{
  "n_layer": 9,
  "d_expert": 64,
  "moe_layers": [2, 3, 4, 5, 6, 7, 8]
}
Below are experts of layer 2 (counted from 0) of a mixture-of-experts language model. Rows are named router (the router's row for the expert), gate (a neuron's input weights, with its number), up (a neuron's input weights, with its number), down (a neuron's output weights, with its number) and show model dimensions 0-127. Each number is 50 + 15 x the weight over its row's rms, rounded and kept within 0 to 99.
Before each expert's rows: "comes before" lists some tokens at least twice as common just after its tokens as in all text; "gets" lists some tokens that make up at least twice as much of what it gets as of all text. This comes from a sample of Wikipedia text that the model never trained on. Tokens count by the router's weight.

# expert 23
comes before: "\n", "==", "\n\n", ": ", "= ", "== "
gets: "\n\n", "==", "===", "The ", "= ", "== "
router:62 46 56 43 68 49 23 46 64 41 51 61 16 40 64 39 45 47 69 56 63 50 46 57 35 58 26 62 68 24 59 34 62 83 38 62 44 31 49 68 24 52 61 55 48 37 31 50 50 29 49 47 72 82 40 55 81 44 48 65 32 35 42 42 47 34 50 65 68 33 43 55 44 62 25 72 38 66 44 21 62 50 45 33 30 40 69 53 47 60 32 40 58 73 51 49 72 47 52 55 56 58 79 41 53 39 44 38 35 12 30 54 25 49 74 46 45 39 61 54 59 99 44 45 58 71 66 54
gate24:52 51 68 30 45 52 16 50 57 54 45 65 70 38 91 31 55 65 31 37 67 43 65 49 51 55 58 32 83 55 49 52 54 70 26 38 33 47 53 57 42 57 75 45 25 41 58 55 32 71 48 41 67 68 53 46 46 25 32 34 75 29 50 42 52 42 21 48 67 37 16 42 70 26 29 51 51 31 46 27 65 49 38 53 42 42 77 56 33 42 52 53 36 99 55 45 57 54 65 55 45 55 56 45 44 53 78 71 54 43 42 34 18 53 44 52 29 51 41 33 42 65 44 50 62 68 46 41
up24:41 32 28 90 50 47 57 47 53 26 58 32 57 56 79 53 55 69 80 67 69 63 76 45 57 14 59 31 55 59 30 42 49 27 43 53 50 43 59 44 23 32 54 61 49 49 34 43 68 21 45 58 67 71 56 48 62 12 54 52 51 68 40 29 45 20 62 70 50 36 44 82 33 61 45 41 48 61 42 59 40 40 00 35 71 60 45 50 33 40 40 47 34 59 34 51 42 39 33 43 49 31 43 48 50 39 42 32 63 59 45 46 57 58 45 42 65 43 42 50 58 38 52 37 58 35 37 74
down24:43 61 42 25 24 43 54 53 63 65 54 56 30 44 56 65 15 24 52 76 51 21 35 63 46 85 45 65 57 65 24 47 46 62 81 47 35 67 44 30 53 53 41 62 21 48 73 52 33 24 65 74 51 34 33 43 66 63 43 39 21 43 59 58 57 66 52 64 29 30 32 56 43 51 50 60 61 31 46 49 55 25 65 39 63 50 53 34 48 37 49 31 66 61 60 39 80 61 58 69 61 67 37 32 41 54 38 64 62 55 70 80 67 27 56 56 42 48 53 42 53 44 65 54 88 43 56 54

# expert 26
comes before: "\n", "- ", "| ", "\n\n", " ", "0 "
gets: "|", "\n", "| ", ") ", ")", ": "
router:36 43 55 54 57 74 40 34 54 70 17 64 40 64 53 32 55 51 39 35 73 33 40 56 44 82 51 61 58 49 60 68 53 76 37 19 55 50 54 47 20 20 86 36 60 61 16 63 54 52 67 26 48 60 61 82 52 41 70 61 48 17 34 38 51 56 75 23 69 62 56 60 41 52 47 60 57 29 49 74 50 50 54 58 51 41 55 46 53 67 58 57 42 52 59 23 34 50 46 42 65 63 60 55 40 40 52 52 42 52 33 44 45 65 28 28 53 91 49 78 24 48 34 30 48 52 51 61
gate5:46 23 50 44 84 39 38 56 62 45 26 58 67 43 67 40 49 19 51 63 62 50 61 20 71 78 42 51 54 50 38 49 53 54 65 48 42 56 63 57 53 40 38 28 57 08 50 48 51 32 43 28 55 70 38 44 69 41 23 66 68 42 39 84 43 42 72 56 43 72 65 23 33 72 38 25 71 28 71 56 64 43 57 72 43 45 37 46 57 61 17 20 36 64 61 65 50 56 56 64 41 62 64 37 47 64 64 54 49 59 59 61 52 59 44 19 47 48 46 42 47 75 40 32 32 41 70 47
up5:39 64 55 65 61 58 47 22 67 75 41 39 40 55 55 38 51 61 21 39 48 72 50 54 41 48 55 38 44 58 74 49 31 38 34 40 75 51 62 70 64 87 73 69 53 62 10 40 64 49 42 58 50 48 75 74 54 48 41 66 37 31 44 21 42 59 33 30 40 55 54 51 44 50 48 58 54 63 31 66 69 59 55 46 51 56 43 65 59 57 62 50 67 50 79 59 68 73 17 72 58 60 49 95 50 40 47 58 47 54 32 44 38 22 62 55 39 52 34 25 61 44 48 46 69 33 34 83
down5:64 68 72 42 35 69 63 38 43 61 49 37 41 69 42 51 40 46 43 58 59 78 55 53 71 70 40 42 45 63 35 65 74 60 72 55 47 46 35 57 57 43 65 51 73 72 47 34 42 42 71 71 45 91 21 68 59 45 41 39 64 40 75 52 42 57 56 89 50 22 55 51 51 56 39 33 52 22 72 53 29 35 22 40 39 29 35 43 47 55 32 32 54 79 29 49 57 49 46 35 61 43 62 46 58 55 44 54 36 50 35 69 67 26 32 60 57 76 62 42 51 44 84 57 42 73 77 63

# expert 25
comes before: " ", "0 ", "1 ", "1", "— ", "0"
gets: "| ", "; ", "|", "– ", "/ ", "votes "
router:59 38 55 30 62 52 55 50 53 72 25 61 46 64 58 27 37 40 48 49 52 43 35 37 55 55 45 45 62 41 52 42 41 96 34 52 57 44 87 43 46 50 53 44 66 75 29 48 47 38 38 41 39 55 63 69 26 18 53 65 40 21 46 45 40 45 51 53 78 74 23 51 25 39 26 47 53 53 36 59 65 39 44 45 56 27 25 48 34 68 57 67 34 49 59 39 60 61 21 77 54 41 53 47 31 53 70 68 40 47 33 48 49 63 38 46 90 76 45 77 68 67 56 14 51 45 59 53
gate20:71 65 48 56 59 46 45 51 57 71 17 72 33 34 43 41 49 28 38 70 64 53 54 44 45 39 54 39 27 31 71 51 43 51 50 59 62 47 66 53 58 68 76 63 65 87 51 51 63 70 36 58 59 62 70 28 68 69 32 42 56 56 37 44 36 56 45 38 61 56 63 48 43 65 54 74 43 20 46 63 65 60 23 62 64 69 63 30 53 75 48 58 70 38 38 62 64 64 33 42 60 57 43 17 71 73 41 75 45 97 81 56 42 40 66 34 31 45 58 46 58 57 56 49 42 42 65 25
up20:35 50 30 17 59 42 56 23 49 64 70 50 47 57 95 46 39 46 59 43 62 23 47 48 44 73 70 63 53 51 82 58 55 43 53 49 50 48 48 49 55 59 33 50 78 36 49 24 36 43 67 27 57 53 58 44 43 45 62 60 32 44 89 73 58 52 67 42 49 66 40 64 40 26 41 04 56 58 35 54 58 43 46 46 58 64 77 70 44 46 56 44 73 54 54 29 23 66 52 29 53 69 26 42 44 46 34 37 26 24 49 60 53 60 53 50 42 78 60 41 41 57 30 42 73 36 65 60
down20:38 73 53 38 52 79 67 39 65 41 33 75 38 43 53 46 38 29 48 47 92 40 50 64 45 35 45 56 27 57 57 27 40 61 39 65 54 43 87 48 61 57 67 26 66 64 40 40 67 39 76 52 60 34 58 17 74 55 62 68 64 34 54 74 31 47 48 43 73 77 23 49 36 76 41 43 61 32 30 64 63 60 54 43 57 54 50 63 38 39 33 33 52 58 62 56 69 68 39 49 58 42 51 28 71 49 53 72 43 57 42 30 52 18 68 58 59 46 52 31 54 51 39 53 48 42 53 10